Weights of a small mixture-of-experts language model, trained from scratch on English Wikipedia.
Size: 9 layers, width 320, 158M parameters.
Experts: 256 experts in each of 9 layers, 64 SwiGLU neurons an expert, 4 picks a token, a softmax router.
Below are experts of layer 5 (counted from 0) of a mixture-of-experts language model. Rows are named router (the router's row for the expert), gate (a neuron's input weights, with its number), up (a neuron's input weights, with its number) and show model dimensions 0-159. Each number is 500 + 25 x the weight over its row's rms, rounded and kept within 0 to 999. Numbers have three digits each.
After each expert's rows: "gets" lists some tokens that make up at least twice as much of what it gets as of all text. This comes from a sample of Wikipedia text that the model never trained on. Tokens count by the router's weight.

# expert 232
router:518533518501514485525501519509526554505511508500549522483486524493444473499478504540543461548535542526468492518501538475508532536460543502468511503549489532481481517477543495448488518485488508490512481473485511502499502480478512540493506539522492513477455524466496486516494504504530500461457501557505515543507517488507486486516518461550511461542500491484442474501536491543532510520505485482527506450533490514481514497479526517476466494513509532447528538495536532525488468535503519
gate0:499511514461491541503467524481477495484520448521458491470485512526451463537531467517452511502549509513509504484513504493491497504442463533507464517503527509459522539460505470499492531525492456510529490473483497467483469542475520495493499527509500468530522494474512534509545564477486544487439488528469516463534505501514498511497518479527477542527530489498479540500497542454514470498527515527511476544464516556490522510490509498505539515527497496515516490418485549503511535512466479
up0:511488505474460498484483501492520505502513567518497470526539531479468468519497506523513461504512500453457517489483500509516474463467539529506495479482506518524528567529497526530501478536486440520515458482539532459495508502512456498523483496520533496482479500463509463540519514492526528458504506538508490527496508498473464489523526528515465443536476495571486472490502533477530534539536506521519472477491514483500543522467494504504501502498543490504526464483491471520501536510465495
gets: "th", " first", " second", " final", " main", " third"

# expert 247
router:519476464503510493481535491521463474465503503490496494552522500537485493485506462497510478469502502481500527510502515493508506488494551523489549493519503515469514521533479496532477510494512493479477478515531508489498505514517544471461488485539504488508517533476523510489518445476479494464517505548518471548451518517515533516503538454498508514514475505513458525495489492517505500484533517494508486538521510526522488526486534472504512499491510522473520472461476536462470431469452525
gate0:495443524487487497521528516530507517457532502443494515508509564514497521467491483512523464464532539485535469543480497512521510512519492516538519521496537518472510493509488496507497521522435557511501491496481485457483470501501545522503507544512474503500497466500493506492473480514507491472488501514484514475474466482514500530481562471504497501507482522514504464529498496497476521507549472533495495572479499504494458495481486481542492501507459504505503468517456506503479448471526501
up0:512489502518505521506513526483469504537532480505512524429510462500482469469507467497514498519503509514492531449440508488487491519514511512542497572480468469516515482475514491546501504469504480481437533494473467505492489481490502479478476457499454533506524501486505494498512512472450462479490459495493524431495539495530513505542519486460512479517524521468500467502429471477456481447496431467449564476491464523557494501513485535468521503509487484478489475487452505500471505532482531
gets: " c", " st", " p", " d", " l", " v"

# expert 79
router:459537490518517474523472542523452498528469520484487496517504505475499484547485514548526473530547467522523509531479512491507513500522450518481511506502443538484471510489482525536499496504481494505525530462492500471476495476511479477491475507482486461466501443525472517474506502505507515509466519513493506483486493532533494512498470528464513519453467436485531494546473452488515509498492496482513465453456482568504538489478497508533551511539511486503541527536507544477452519469476479
gate0:503474515473495539522496467484539476476490508519527504512533493498508495498513503476555505493486509476493510516472501530474462455481487519479503496480514479526542483488534523488444539524507521545506498459509513529514477535488478532458504522500492500489487489474495454496478507466489522455481494519536519503510474503511486555552529488528459513455465498509456474454530502506512466497517541525521538508485505493519522479557489544498504508508523514482548488502548488475475465512471526
up0:487500465502472472507481500514476480508498436520462502493509491475510522495514468506575472510536464459502514531481511512469470510534496506480484526465510539516494568530484516484497481495488503523514527481509529532487515486500482486498486476513481529539523508535494519462469497452498497492496518531521447560464507521499487485469483503463515520498509522482490498533484489477518527449484543484509484485525448531493534555453503493543507506483533512512511480500487521524459528501515446
gets: " and", " or", ",", " to", "),", ";"

# expert 30
router:511505522531548504503537490485503507494486543519548496546505459506490519503457454492551462528539531527480468490513536532514511507484504493461528564504510502478505483484507505469473518475504514502475490507458480474476491481493507502538469495509528527532465501466499471545469504513522446501497515481494505516506517510500513496549525519553534484491555524478499464517527468533489505532536501500529527502510486523493495530456512535452541492490507488473491511543509497529473503475467556
gate0:512475515518497471510488470511501538535505502506499466507498484498450502485468508493508482480502482565521534506503469484505440511535486459526503517527529484479500465473448487476514521519547493521497513497460504556507462497539540524533478475474541533495484495459508463473485537518500499498491512486497517506495452489503482522505507496512515502450493491506491469490494505523536538488488533486495509523489541501496473452475500458474474499506517511481461514505479490524489455503481497
up0:539518526475501525495502546475508506489502496489510536489508538472530494493510502508475502473499516464496486499490555537533548479444491486511496514531477487510504482543513493497547479489463512482532482479521499461495531512481467485447501500556506445519526494542509524512547480515517494467505488523512468519511549511468480475486442485495495476531511500514511477501444506439484468489492501489517513490498485466516519538509503517490516486499480522487507530490490519469443513508501554
gets: " United", " National", "th", " Royal", " International", " British"

# expert 0
router:459475482532506468466496468517516490530497461557526460512488535484514519529512497470528456517540469498521539488505525506529522532488459488526475493511531550544480542531485481510534562498551529521489483455480504514501506483540475488489516477481483490495519484536488536501488471468496527483467533481502523487516489534502521478534495537488526511519532508521480463494541484492494504504512462541515537512542514511481520502492504451532467481516549505528536471492469526524516470493471507
gate0:485525450469464494497498510547441488504535528486464523524469469492493483493466553494492493475500462525496505488494510510510493534563536528518538488491503480499467480461425464514504477496490482510538478521506524479465516501491475529485469510506493514486516503463518492517511493524473465494522501461548514506557509518495513537520538492504467507495480483495505518490462586505518533490487543499503502485484510486476496479508502472507519486499459529514475523508511516485516550531510489
up0:466480486513536440486501486463494503511504478517505481513492491498516496511514472463459523504493546503523525536459474486477490499515442466483525485486536553493467468500544490529518517496529488530501471525491426490525462499523521500486510525522488525480487508507477485467501543477514484520512544526505517440479465479484547464493445487491554499550469531498470529492507459487492490463516465495466497513509509522491525503483461522493503525504556511482511489499506510517510477475518526
gets: "201", "202", "200", "199", "198", "197"

# expert 93
router:503483473542482505487517490524477471540492518510541510513518491510481486499437525503483502492516499484524499435478467496532501513517437501528516485527519526491472455481452476548517493480493525483520475542481457479468546522540519484486505466539515517495490472457533515472476525503507515550528524509523538489500512504535482473523508533495495500487479519470520454498525486477518518473538487540512475514501475533460513480462541541493506534492526465512527517516445522488464503549482545
gate0:456502525493528467514541484459512527494454512488515479518499479515522491491499516465522483464527525503526533429485487498493516521506502518521479477495541546523514482495474505450507501460533454517481512538467494484536459516491485488477478513518522518448507501479505499506532494503445491485472472493464460526502459475508552517517487528526546488499484517525496477491485498537485478505506495484531508503503518509507520498453483476454479475505471515497510479479517471502484501533495483
up0:524462472539487480500520496460457486505539496478503458523507485517509521506540485453551507524477511520495442504506480472516487524442502481476479495452522496496473486540512494478507529471488474499481510534480429519525470482474505469498530442516478503530445473541476496505520501503490503426488473481494485508469476480474522503509466504462506458520507502503511508485505461511481477521516512505529489481516481460491511500498489497457509475501455514478503480492469457496505496543475501
gets: " (", " \"", " |", " [", "===", "("

# expert 202
router:481490458490496519489466457527505484512509495498488490540485555483528518498534476512565497551508444461512518522501467479519541552460521493483457459517484500530527494520482474532499550496507516456530498506466537501466485475482471520493518493460478546483516467509504496535498473498502534475521497519516459518551485530464523486508500503491445509501512515504486521489553497497490514558493515504506456513540501492504526509522494477505471455510497528487453444529472511504527494455468480
gate0:494486513487503498505499539505487502491520440499463469505528491474490515510505487488481474449504576515477507483483528509503496454494515487497500501500538493466517501543498482447535481549570488502487474482503512567508484486471507461501479502537506474504507511481441465487554507514503462490496494473483504480460485531527462523507498490500503515518473463506515498508501538522511469507511495503483501513493530494532514490543485549497500538503513522449501569479456480516477475530470516
up0:463498518496547509486493516527505509491574490523513473522461501469482465513482485487509528512478485483510528516502476512520520495448512450475514558492523512509461482514486486510487531440525522482545464509530497529526477446484492491504497491485494508455498487480459498519522476528562511492440505492557531500505455509475517500515548474515538487493523516480490494512506526476519465563445461514513510437484471458486490544543496472467492482502467532488478486478479494511508511493510510
gets: "–", "201", "200", "199", "198", "202"

# expert 214
router:504518505530524507500509532502524467481511527437497500485518507529517480491501490526531538492491542487498525491478492513472473531480508494500518481506498487488511558517491461521505521507535471488480531511541495493530435481474502501526466478489504496501520556534529478507502491486512494487512467493449494559413486496484506495495452473524494506518472564474488485505436483509492513490469483478483493518520515483503507480520493553532483483470489530465527496434468471507548484532504537
gate0:476511485492501480518528471469494479509476505530540492543502493522510483501493502508518524476507481503497505515473508467516484503465480476496489517499513503533495493505534539511517527442536498531466471488514457514491485485526507506451479494475516480445499503494561504486519460514523540539475493490513542510512482494517517514508547480508500546507539534449509516521553507515494514565501515479469514490508499505520535463461483514479506559500551490476497515500514508494477487449492475
up0:505525495483540541506480475516511458473445507517502491500497505537474520497502457482453524488502471494494484493501535564499494494506507477528533495523508448500549470529535512459514460507497473497495498529475496492472516482526519501513536488535498529482528501506525483520538544481453469533539493487492483464499539486535477527535488483524485553495563483545491465520532519491489493513510472449473508564511458507526477489561496509496535504493519494484492525544529492505546491512508506
gets: " S", " D", " C", " M", " T", " H"

# expert 68
router:453538487480532498519484464512485494488471511510476491543513509508532470474515436515522542476494482504470519522479529529487511473476509507474468492496498487492479488506506508512460525532499488491540493507483468507522535486499478510513462478517517504526481463445512504491487475466535480476487527498516479489499442518490504516540482499507505490516513511426504509534492491527493513546483515493517471508517501462506507518512507487492465458535490485468458486479456482503501487527492483
gate0:491530552541519541538498497464458521470526452485526519523486535464431492499492520511494508497464481549470464514515507484522492503484509505491553481505508554442513505491484519523489515467480525505474495467476523484431493490483471482519509547516518527456489501510442490522512498507515524496492512509495544480484519503496519538487513476521510512484570471463474524482492486525485500465507501510527488492504560484481495468503469504476545484494510495534498503511478501496490435478447494
up0:539489470493517479493502462452516492471509502491504473519489513539515540532514515477448519517466507507480502518518483482470509503481496489532483511493538526453525486517491495487531471529486505550497478493517540524532471541493496472507537506544447498519493527531539507503491474473502481522506499512511487497499497530457520483527457535497474496501521500499494470459502481514530480464490480499459515488496505490490511516528501482483490517532452495474524469510502481504495525495556497
gets: " against", "ed", " on", " announced", " called", " said"

# expert 148
router:461489460507518532529468519519529474527506508545491464539498492475542519519465521427468495500540492529476463472477480480471489478512502494447542460497484484480512507483512535515498493551533515525520463529476488471531494514481520544448440478542533523497508491492476525487529463475498486516479477463500464479486462496487482505472472525472547507478479521479503505506486519519481534466499534537510495512502503450520521537478512484470528516517512527538507495532545476514536530500449535
gate0:511476493485522530522479418466494505493497489494463505507460511465473466498515485521489471506509522445479497532477510523505501466472532483471482493468468513530525485514563507521500458462504488522506508459529502522523504531500492503498483502507489469511527500486543526546458479461470507483496570493481521480548548478534440485465521523512502514486523526484528504502537498491519488487546492496507494469512482496482514491529498496479490509491495466488512465537499517513476527524462511
up0:518493498432533521509498492468488464471521483488469492506479515519488454492508487542532519487489549457511506496509506507517471503547512504466492493479483484479519501496520470470507495490505506501512470487473522537461544510500517492526507508484484454513505476470515488564493488502505546493491522519477546471541562464518477515505538487488494499497520476505514500451471469542501474512527478499509511502511484473509469445495531514478533522522482502487454447467475572485492532510513485
gets: " |", ";", " –", ");", "\";", "'\n"

# expert 113
router:526502510542495492495496481469532486538473472530486547495546470492508521480474494492507483513500511510511464506494493531550452489524513470531482529491533531530481447495512476525523465534482449507492533524497476523535520541474534455481480501491492529515511483444550458499478493479468447496479519483503518490520480469457492522538503471503483459505494504539522457480458523501513491494525480520514533532485523526512460488489471531448500522480464475433488510516497506470464463548461496
gate0:504537456529495501463497494535497511503451530516516499503479488536526503484476463503528490469493526528490487483474509521515480537557528498474545516530504461525501461472481512552511468480518493557509503486518491505483537562541508431499501502506529555537503463468518503464478517448498495515509535504512517484537550519496477512552487500512518503485478502486485505480536497472500549491487494510523473520506510507495515523494545486477457533509509475510522487483510522475479518495453515
up0:507470459517525468468532493504478483508507496506548516494508524513538503491525471500495491504477492501496487490507486504521518553492502458511515477477514459486502495524466491502506517464468467549486472505503485560467516563506520456518499501522510522500511492506524498487518544480516491541494485504470526516493544504500492483525492498484494487459531483460497472476501460504491551470490505532489464513538512508520481545502521478507491500507540488508527456485546492495494492444532490
gets: " the", "the", " The", "—the"

# expert 129
router:514499484525457484457470484447459496545456510515478476515514521504487529461543456535500507480498452501492512534512523525541536485488484484486489504501472504548501512478479519493453520480541489519488430497500485499531437488512499478500440504495534479518481451489546484486539520538481532477456528500481522478531494503475470483479503480483504556507480513494506491471501502490516546509479519518511501525437479474482473507473470496495542448496455520492547527499485499423469542507517468
gate0:470492491519434506491517553504491520472491513521489500510508499455536516505512515509448468506506516494465506498471520481503511488489514498516498470477494473457505545499507466488533484518496518512518522492482489542518538495466460499465491538536484504491515499482480503480509505481492524493500514492508488491494544526552486481476473518496518524464516460498471497499467544496529514483498476479547476482497508470538516524469516445542486532502494485561532464462564529494490507491528507
up0:500494496492456490526500467502484502526520493431496506485530499514518505498479491488532532474508510502478494503496487516464510451502512496523502488510527529531476469502534526515498471481517519507516467511512517504507461520504475506497505496434472505498483515510528456516506519522523481464512488458542534511496474454470516503490483454429444466514483576495489511490513493446495518471543472516517508525463456547487518497493473512467506504520499506511501530486478467523518507511482507
gets: " to", " into", " would", " To", " can", " will"

# expert 180
router:513480500530486524484524513493491497494543482475540521450523550517481479493505471494474477516484491468482511480466519491474490437481477480514487503476487475482505503475468474528511514474492477493485483474475518477476530502552503478478553501551500451524539530490524471526485517510482476497521459479513492477508513523530502513523491507479481501531479496534496511498448451461491482462499458514499490477524463524523508479498517454516534519513540464524524450475453467438467432495486485
gate0:462459529486489486485504478496552529457545501484502491516543519500541500513564528486468526505510517500492508518457509514527538448506516441531472530473509495509512513491456470529486524517527513553517463456527531492519490529495504563490488537521486535503526510543486499501498473457490482498505458481488465513516494519514452563497451490498503515512493476506473521501497505506495472518472509505460491485496480489532475527547466487498517481485503487494486484535562492517488518495506491
up0:470521463477514500488512494459499515488493505474471511493507540470438513502500541511500492487497511498509535543527515502495541481489521522502519527504486487507467566482476477526533490485522489511517513505545514482475537478507489504517487478475488536510479494486536491460492517499473505486532525532498464474470529489489517506508541497540473512509517490482483506551551493510484466488500507529498478498532512519515508527473439509491531502528478485494504483515544491497506535521481491
gets: " d", " k", " p", " g", " n", " m"

# expert 190
router:422493482495513484511470555481461505516518530494436492529526497479490529552506471541465488472481534521459447530558448507491498524505481550460528487469475498539483494508538510498513509526547496510540495508526479521482477546489477471471514517463482495465482504490507487494509514503476480531521515464503497530467475499467478509487476477481483468491504489484507495515468492483506495492525506524493486544505553526501499514518539510505532527454493494495469513486504530480492496475509479
gate0:483503483498507478567514494503484517492491519518442528512531522488476475489534461468475510488522447543519457480501459533500494467466506505441472459467493523508481513502509505516508501475533501456514521516483470531472496502505533454483481501504539491479471473522524498499513497490475473544450454455502501495519450492497507498460527496503495481516556452504512554488528457474457536522466537481492494474477510461536527495512497473496502490537503489484466527485506499531503504489509476
up0:512478493504488473506515549505458512501492528495487515485486489506497509484507496462440502492513467490514511529485480519520476528520474483511501489533514477450534567531490487492484477463472518516490487516504472507470540514472510512524503510499528486501497529510562516492484472478446489467492469456446532502490520508551516480475555493512499523458492483492486480467491483438498489447499565530503565473505525528475505486449492479493521510548486485535495496477493516493500506530487468
gets: "or", "ar", "on", "b", "an", "g"

# expert 90
router:513499502515490491508534544487463468486532538450528541420527520536509440470505511497491502537490497507526497454480517500473442495506503485548478514484468450511517493533485525509511487507523460501467511521472522471500519500521537501469522456527519480530530520483509498519549492510444458491519469501480484494470493509505522501524500523502479475510504505500489492508433494460477488452509459480479507511497488523518510451513512480510521520509510500467513508472438475470506483544489500
gate0:524504511485533451534502524498466499528467475481504491453493479478463497506552482508470519489522543478508505495502487468536460484465501503495520586490513528508509494509553495486451458560553475492517517490517531472542465538482494517506505485500465495498513494512510507517481449472494456510494499463506522464483437484453502510523546512514503463500475485476467531488493485536472483508513510503473545487499498489508479497526483483533475478473504531440498494484504480499503499485497503
up0:478486536496492526484484460490494505434515488511477484528501549461491462501519518492489451513499505497527498540517518483505517479471528476492505456471490474477510489487535493491516499469456536473485488469481544493500518481521534481476486509520529507513523509535519512449530500483535533495495547526531459540477540515520469488464512495497497508509470507551534512530531503531509483496476507490502459492529482529497521541474518446528551515503507514527474460517531519503533496503496475
gets: " C", " l", " P", " L", " b", " p"

# expert 189
router:499486461482461500484493483472508518504484474505492498500476520507517499515506550481486533538519526479469515544490524489518537502522513491523465473461514483510532503468498498508509451468545521483524468465473548487503502510501487510525519516513501511479516490522485511542484544524503456487528482484516490477478494496528503497457487509483468500545469490508515516494524508499468494516487489473493500476527494500523544527485498429517529540489529476529541457501519470491501516481502439
gate0:423450505483477452472542516501477488484511500489490493512496509527497504534478493462549535469496505476514495493493494519520489516511494471509537512532505516539488506490521528474485501486479479501474474486528503512483547499453515472474521491469483513477479479518489470497497508495474517478519468475483519453520463499493520519496483463463483491506467483533492476514513477496500487463504560479523477531479545521490481500516497510455460502542527514471524484499517488543526520450541500
up0:494509494505481445495483499492540498494508483490502509501488467523483513524539522544509446488522456470530487534495469513503484483546499467471524495538521523521511524512465500516512505502507488520457498517501498476480529513496479444461498458545504528520484498527475494447508485536475507493487510445520493518509488522465493532502495516502501463450526507477521492495447460504481555510500530514495502466458480558496457481533515526473541467484484507516485515480509518470488458482460522
gets: "\n", "\"", " /", " b", "?", "!"

# expert 96
router:488525486504523476497485503480454483518509527477537498477499540477501468511486429521518467461525525505501490447468472500487459467534475525461470498511510556498473486463534489522469476518497488517492497507464447474495515517513499521486497518453472517476501496472483471525460473536466506518533513501510451512510505490504513493547532469521487490482480453478494536466529450456483525498558490531496492534512477526495533475501548502511485563519550504471516483500502537485480516550500467
gate0:489511503494532460487485493516475490498521504496541523509478532544501522545497459547486523505488531487505505488516535473540527497497486487460487466532512520505507505527500519490465542482494524499499483500506480515463528521449521480466446498471517464492547490486453505542494483506515467538493507537512517462483479533529489554460510467539508478491517484505505449453501499492511499508496501517514506488490505544522535503495531489524494556510517494504523483513459440471494514514523515
up0:476511572534483481525520482467489510511498477453531495514481521503475496488487490488529490489527483467541508450480530482511433519478506483498501511495515474554478513486479526501493495491492522479495504495456470473523514489413521523474502521480509505504513464493527474545495494521498492518506458504505455495460484516495510526526491530544484516507515503489490489519440528486488498480485534451508512505513464511549497514460518422489480511496512461488514518440470485524529493522510511
gets: "at", "6", "5", "7", "ant", "p"

# expert 244
router:523526500498485505490537477485489467500496503464551496446509500501481493496480472453533520480492485484522530460502477510488452467514479499492492493500510528482499513496465485528485519498517457487509532521519520503491505518482494453461515479507471502498497477501473492530470501501470531491533502473474514516514458506507513526555496473463496496513467498506511519501440540496479497447486510508488503502486455520504493519513500511501518505515511478483524496511442456453502454569439545
gate0:493473526482508514542504529487540543534501464471556510443546502498496440482520512484508543498502490508514496452469526498503477495495461470436546498497525498462501479526476489537520540551473504480457496487455485522538513497502479482496495485484555486524529486534510449463486441494521506500497430512493510492502465511514509460496536494499515500523502539476468488501516515538479513544509485489470506508491534518467558489507495528494490511513527515471477530475502463520514526486529533
up0:479531476518497493512529486498502488488504540481485528531534536483510511533489553554499499467481492534476509588513469509510517485430482487550481509445519540479510455502490526464503452536502487457551521479476519529491494497524487495538467513489489490476491463476498492515522507516515492533484497522521504463528537464524493493508514487480508496510511521485511501499512479502504485514530506461524541530507484526515522513530539513471528505533505493489509439510472532494512475510482497
gets: " \"", " dis", " cont", " inter", " en", " dep"

# expert 114
router:525469488526475476531486513515491503499532507494512516463508543538544503462499498503479532520478517509522491526470500498452504482487502471532459481498483441458504504508535489494501462492481504493522498464501540482508472490502505495477521515484527485519516557503496534502527494486477509458516528534527500466524512516511501470488486498516477494510528482523454474474447447449474470498449494481504535486504492461531491467547524512466533502493506502525469477472543507460542510537519483
gate0:478495546500505514511549504522498469513483500509493444533487499527485480455499437476520493510513457476491499472481488457533474505498488509544480535498541492481518476503467492449485521509549520458469528505502512505522480513485559468514479543485496480491486489461477528537515538493484475503467474499494485510473506480530496487479492507466506488521517542477497472517481499519485494510545520504505515540530526498496497464447509498510470498488518497478496492472467545489470480434447468
up0:497502513476491523501458492501472492470506522496524473512472481489491505541467480475519509512499587477547511553544519484487494467497502493504492494486523480518490514526520476534463525489536520458484449541523503524494496470503500520513505467475495502508519513506521498529488501531515471514529470468511520537484511518529466513468467454507459513537508493476492457533552540573484469522476477451470495517500508505483519538483514475504511497506495487492558467515484548483532499509518470
gets: "us", "i", "ia", "a", "is", "idae"

# expert 1
router:508474536534530534512511484517525463535507472535507519533516501498464484521483496509521486510482533529507482520546532511523477503480465476479473532490518478509490478501535473525526490524472473505477517501462494545528538504513507494484481508473518484526477489491533489507527496507532484548470505485506457481517506473511478520466451473486488477505499496500515480500463487509547541529526500536535450521476531504524495537469489524541521467479491485482491520530509453467481449474480523
gate0:519508493496507470538509479508502461511574504505488511491510469537516474485473448484512525482542517472468512516493519492479524482510515558485483525482508522505498451488494482492502493494488546515492498504504517495492501517479536468500490519511483494484499508477522502490478463483496449484483545497471517560504476517460477464593546487474485476510528538507493505486492500505519475531494521515493563510534526518553490472514559533461487520513484511473491498475513525462481514504529509
up0:522504487490495532516501508491511487494526503484525477436496493453487463480499501507480500497514495518490509523501527522467495508531495526479506492516462482479503486504499520499533470506485483504489497502505497527530503499530482492513492490503477483520538472510505435475510542525472527500516519493478511490502516467515450454468500505480481463473505468530520446495477541446461501489520491517517523527515491565500556472498520492493521521539506491517483528498452482499530504526475479
gets: " the", " its", "'s", " their", "the", " party's"

# expert 78
router:506488561499531497477511508559527510522468478531494508540475471470465505483493499475502489543451499506515497521538496503532484505493504470520481493507512506542491497519528467458536522500500500527469518511482462559465514477475502464529479521481548513495499491519450486509490491518508496532463527527512539510515469480558474487465512478504515490447504476523489498476480483502505469486558490551501546501504504465509500483474517498533492495464459554428520526527494515522498449522561549
gate0:513505506516485501497517482533516485499519511488462508490508521474483513475548482471537497491491475500520537498523507474499536462484464518447486526505516523509477511501462500498518467490474560517529505532514518519546478497465479476465473485531522501488551540524459530505466523488507530468478472559480507485479523502543517545514480483491558533528492459524489520484494484495464471527477514514482419520533497515458460481477499481551454479476492539498502485513502484482504449534481517
up0:496480489496560496468481525490496455504511492508501442527524513511465485527463473515431484465507495473487478476491533505500514509482504487484508475553519524509498521540521483520497522483522541469473518518490514514469479472495514465520518499473495489504480474512531482530565487490511472516518499470547502509508472533536510476460544479486480511501509506493493498502517471525507463495518456531490552516520507537458497531529537473510510500489511539500488508476440528483497505465502449
gets: " the", " its", " their", " his", " two", " three"

# expert 249
router:469483471490536491495495476470500523535482477457521477498513525545542506522507512517447484504474492517514479497531494517474464460464520490524497467511565445478512501492508487506467532467516481505502481535490447481477516485537493532472523493485519447522488458496529504494510484503504537543456454466525523508500480501470459515512488477485493454496472520430552469491485503483483519493506517522540461497498521458490493533519501489502499503471501492532479497496464494511499473538488486
gate0:522481458545494555530531480509536537511479503483471503510524520480525546467507493491526530496501510506528488489488519488525483485479481546515477510459470517507519511461501513506529495500470498521506486477467489514464511482514538505502562475562516488520482508473520492522500518523491517518470518466491436504513482478523526477514489515457509538485515543483514519456496465553511488511500481517539471481468496510471456501529516551486511526495506499517526481432509524483434516471477487
up0:514501521483498531508505509482549502486497492467510480458506533501485455483475501521514470478464552506530500490510471484485459508502505502500494537498471489525527542524526524461481507539509490484469516483497499453482476499509469513503536480523477498527478493486512438527505501520514510493501517490493461516490447489518508461497489486528481456530504537499497524577482501499483487508494503526512519458484506467488512539454536505540507571478535491494519483500499475459457473536538494
gets: " of", " on", " about", " between", " for", "On"

# expert 234
router:525493518518479545534474506548520477509537519509538499490525506474505500493444504507452454516486523552499505497494499520499494454504488479459556485506492472484499476472475492541537500488471530520528458526519454471486496485542493521483496460474482514505451525498494460512498484478531521506533495536567516470521537529503465469514528534502498497469471520507542511498480514465511518508506474548523495494512502510512505516460556510528501527497492501518525548480497493521481498474463549
gate0:482535506534515507578528517539493499498483540462512506510553512494495476478502465483522475486510497501473519498499522477478496465502529541511481501503510510493521490503497518469512481513482494464505472469457531499521471502508546465506481499482510532481472479497490484494439468528515523454474517532497509503525482487496454473488497487502469511515484463499479529517490502487524538504436508495469509516451487503522518495514505517477494502532495567499488518453492477499530473483495469
up0:499486509521505500500473477544492494488507504513560464503455513513530501496512520506526521541515511502495524486467497522507465506473490537488489516430492518482467512479527495475482535510484512454489522539496511486457515464521504484456516498498484517529500511513484494538505513531463472493481495453482491504477482480470481529476484543512507501464532542506505473519481471500475514502479539494533481513481499526505495559484505504463478473431521462495469468456451488520493501484518497
gets: " =\n\n", " South", " North", " United", "4", " British"

# expert 228
router:489478476480499501511476500508506516457487450545437461537484507487551454494549475510489534492491523467490513551506517500528529490508523501468503507518477471536530542502481511519474481539495483514548451449507531490502535517527471505494459498530518496487516487499488522453537526467451493524488484453499473485536468492513511486444475517515521477495506491497516507532504479540485497469505543488502488475528526517505502503499475454515470443517542463542491474492504496535491530514481450
gate0:486506495514498504504519498501516526476455511539469455522480512497513500528494492511530506489499491499497513504508485504557494514486531520443527479510492470514514488504504500502520482525511522512523497498535518503524530471453459465494478509508518508539522453511506470477519522486465465517447512444509431501523484488525493505484473462512468466490505483489522496527485495503469463512537529518481466505523507555511546546473437498551482458546477511506472489499449470495497480513474466
up0:494538489482473492491514502521500447516521514503510515490507540515504493488487532512527493506496510497475485515498506480465513496515484520537510487502534499467491491484508515517504538486445518469494467525452455483464475516522524515521491431520514451467488535479511499543492472465510534495516468517483585485483501516477524501518534506474533528468502508521528514429475546461537526496530489498527512519467504479522483492532537525484508507493514514538508507465507541482530470478507513
gets: " |", " –", " was", " won", " had", " is"

# expert 36
router:514534485474501485513514472505465480479518535480499488522492467530504548539483547499477480541482481467467519510477497513506528507489516541495540451497488487462472535512507455541490492488547477507503503495468504479476484511528512495503510494508491455502510509566501510507492522495470489487542487531468473507511509515530492479525495500524469543517495516480487488499479509504505482507535535539466450506532478497514503490481518492517463519476542442515540535492495499506482501496502526
gate0:527508489483480515501500517488490517470501508526511495543466512474487507437489492478545493449490508495466516490494443488495495496518506472511526496514525544543498482476507503492495510510488544492467499546500528521500530497479484483516422501503541512523470490528517494475471505510523540515487461520488519583549473497429470487500497494534542504525485533500526514469498511533532519500510497540500461505509455491507495490494482515538528491492437537496506496518521471478505520480495466
up0:492472536462521450516512502493499457510537571531492480493511475509460494519518510509519513472478530508484488522526488483505521445530543472481517536505558495476485503467505538519526504480516458502588508512503476491496506514444455493470499507466497478480488493507439514499505506535516546522522505477470484503542510456478470499508520464542497461483472478517507535493523516460458496453526463556475511489495514487497481478497511501529502503516466532521487480511524525487513541487482535
gets: " B", " G", " F", " C", "P", "B"

# expert 89
router:546514531480471524570488490510451479500479533470532524513488479511462499544478505498528479521514461494504503476485489510528510540490491489487497508519496466514530491527516469504460517517533474465497497526516467500516489510507497487497528484507522545510487527489488535523489509479490472474475499503490491501510522493456478462503526464541556473499510500459524528479525498481541514484528491532528494509534544493534510484535500523532456507482465493412500526513467504509479526542532482
gate0:515494467500464516557500520469483486500479488488497478487510495530523532486502488496486491495506462543575521477524454522490470500515506517496514466524494473471517521507468518602485503535526489513509521528503493502485475468502494506439498471522468505500443502479487506450516481503465511514509488469512508470530476510486511502528455468501501505485503516471528474557463528542513516492462473471505445508466528444457508482536460519515495494522516505474467524434509484471508503500482546
up0:468511533553504519448533505496524482455499510505505534494460502507465458516474497481492533483565514484485533542522503498479475481486461519478489483488477473499525511510506474497481534459463505455487486463469513519489534508530503487562520507505511489519513514538509493507497494501569527513503497499456526555478512493501475500461457507501513522483528514505470505478468510488512497511512517543504519527493522530484518533502520502515511531515498487547519489482473443484511458500511495
gets: " (", " first", " second", "th", "(", " third"